Below are experts of layer 4 (counted from 0) of a mixture-of-experts language model. Rows are named router (the router's row for the expert), gate (a neuron's input weights, with its number), up (a neuron's input weights, with its number), down (a neuron's output weights, with its number) and show model dimensions 0-127. Each number is 128 + 24 x the weight over its row's rms, rounded and kept within 0 to 255. Numbers have three digits each.
Before each expert's rows: "mostly gets" lists some tokens that are sent to it at least half of the time; "comes before" lists some tokens at least twice as common just after its tokens as in all text. This comes from a sample of Wikipedia text that the model never trained on. Tokens count by the router's weight.

# expert 111
mostly gets: "dependent", "posed", "ified", "ted", "ated", "red"
comes before: "ent", "ative", "ation", " to", " by", "ing"
router:090171112119120094108115163124138160102091110115142139164142082115103125130115146154085140147128093155114107152136107172125111129141128146144161117118138142151093152124141106113098147128154119103116132193123116107119132133121151108111113145096163146110168140126146166129111146098128156072175133114147087081147118121112171149118129140089119163150178127108165167113112163139118095133144
gate0:135130199163139133141104082107105179106123141116108114111125106142126127154107096118137124125131155111120099151142129137118126094092131128121112097186135118138162144118151155110096142125149103117152114136082147151137094147159075118117103199120135142121139140141108161129102097111120088108141115104145090097085107130135120164123105117118187102122138076121109161134093112121154133140139
up0:110153147146126137161110103103140159132126124113116110135137093132146124176093098117145124129123116097122070152139106134138112091112115138133105110195131121124124135121137146119107132092141106097148112142114143138112114153132055112126100153113153143131149146146120161143098110098100034119158136105173072106077115150122136151133129120116157111116118093121126180144099130129157125137137
down0:105127159122124124104134108160128144103143114152151133128129111107121129149141080165125116098130132119148131096156156170150163116107118121057109158108101163097148163130121143102131115156114137126181142094125172153130122117166108141149141158117106157109108106134098127153150103135142093172120089197143148140098090089096134115135130154087128107134096095142142159135114131166106144144105
gate1:127142137095131120104095162119103130165141133124118141128062155125154142140129130110169094103139123115117142156146128122100097167136100107148124180088094146159179117102143130112156206118124141158123135129157127092154072133126130147131102142117106100154093127126119179107137125113122112091130116141123170093111151155138115115129075149109096136144129085120120111108122121092143162135130
up1:119139086062153141118096176117144112138171136122118121141140172148134129131148171114150167162114141171119169152148092116086113171127126155123135189090122128158148130095142124105158122046104140168114107126144126098120112097144157126167151127148124123126115114128111129127168108125183114118110117108118151134122142139114112121148154145106105149159126127127164091139131123112110127136144
down1:124163156161128113118140124147123124116088119112116122144151147161149147133174163147141127148132131123121106099106141167141166122138151101125124152144122174122139130096102101138135103135103143144196148131111104125164105096109101161133075127165108103155169109146109129180106133148173136128172105161159128139105113103077103107167142172094124124130098143116127135149160085160122123152135

# expert 134
mostly gets: " father", " Royal", " York", "ș"
comes before: " of", "e", "ity", "ion", "ation", "ed"
router:093131077115134127138104131109134098152156094102161134156096154112126105121139127109150149115102129171146109110155163142133119149155145124135111165135139101167097091172107136089155101120149150117104118163136118099114159129142126140118126133129145140172188151070111097119130142122157129116128124116143090120111130162166100112159120115087102160098131113081105112124143085150120142184098
up0:128128128128128128128128128128128128128128128128128128128128128128128128128128128128128128128128128128128128128128128128128128128128128128128128128128128128128128128128128128128128128222128128128128128128128128128128128128128128128128128128000128128128128128128128128128128128128128128128128128128128128128128128255128128128128128128128128128128128128128128128128128128128128128128128
gate1:099113137133124119147148145124087082123132127101126110145119110105129113122133140089141131103099152166124102107171159081157125129171123112164118095140120156145125111116104095112139109133153148123140157055161152142137170140163102103132130132155139099107113146170150105171110118121096149155122138116147115146160137126107139071051128110166153150109112137126119154121148105168156107134121
up1:105105136121147118137139129124107089123114113107129114138129114088132113121139139102128141121113143169125111109166158069148127110142176100164111104152112151144135103107099094114143110113136143127143175072158154128136168145155108101159126122162139090091100155157142103157121120131098148150118138118136122161158155199096157082068105102161152133118125143121138154143150101141129094138120
down1:122061147096099136102142090138106130139098119158092172132091115173150145119149148134142161113116135111135190104132110120129123138112168144156153134109139133123143139125168154120145122129090082187142142167099153090137098114126134142097111152098138125112134135146145133133118091099102106156091134104139169097100126133117141161102096144109153096153133113130103117149118123188100150120125

# expert 130
mostly gets: " special", "cul", " sold"
comes before: "t", "ed", "ual", "e", "ies", "ure"
router:106118150103108102151136116145133119135159181136150150134070129149114105142112115126076139160119155134111097110130124140139114169158090112135149115181115128116104119158138116172148147159156103125113161130126150098152135135148161127133131150118149109095138141119092159154151132143098122104114090148100165106194147111091160145135102099165098161133140154167173111136136133127081102125143
gate0:128139148121092116138157109142108168165151117125130115143132123114087140099117142127102114152125143124141122103113108117099122140117102125136150104121112173109133165160154176130147146184177100099107126128098114154101100130126149110139199156106106140110148127139111100154087213093122107103157106131128140146140101157160152170115109109131141148111155140123158116106130137164081141145134
up0:120131136122097130130174122149148176183168131125140093129137129112091156094139132111125104152134164047130153100126136112133132135107115119149120111129125151088119147184130182109146147185138117122106117120086154156102106118128150128129177149133108132119141131178127110155109188112122131134155118155121134152131091129135143156128123111148161155116138120130126124083116098161121178147145
down0:128144140089118158122162182118134111099128135116112120150139125105129107146141103117178114128096142124130099120156137172148162123165124083137130148100082142084110122152115189134130137130158139117130121098140139122110136125103129177112130196110131113104143142141101135158103091099151173120153132124158080087110090121133115143103138134171117131116114140089127117126141124118162173105077
gate1:165133121109112117120195157153111130148134104131126113111140124098147140098119126124094132137140113107113185126087168130145140095089140123134126132115115137096125106091131118139096076094090121113068121170120148111122150165131096159167128089138103110156129144123156147127076116108161123144112111104105123135163063086105106153154132145138147133132113131129142140132114150141123156185113
up1:096128128190137118116121102135154139119118158104140139109132190141073120143130086117132112111117108072143119109110113100089119131146126121125103144162136134150109174116134093110167161131163141142112141064094154148119128169140102109110111153154137154086126150115086147132107109175141158098092116127133133128095164132161114095082129140114134111099147105151133115144147143099147154133135
down1:115121133143154124141140185147132155120132115135145077140120094136154122103125134130140111131086074132131107153129101128106174143154144155145131140176148107113109154117114142140153133158130154133185089178163113108143171144117180123157140097141095133121118100079107134136127159170177144116117159098106110165108117143111080097127139105116121155127124110139132129171111156108090125149133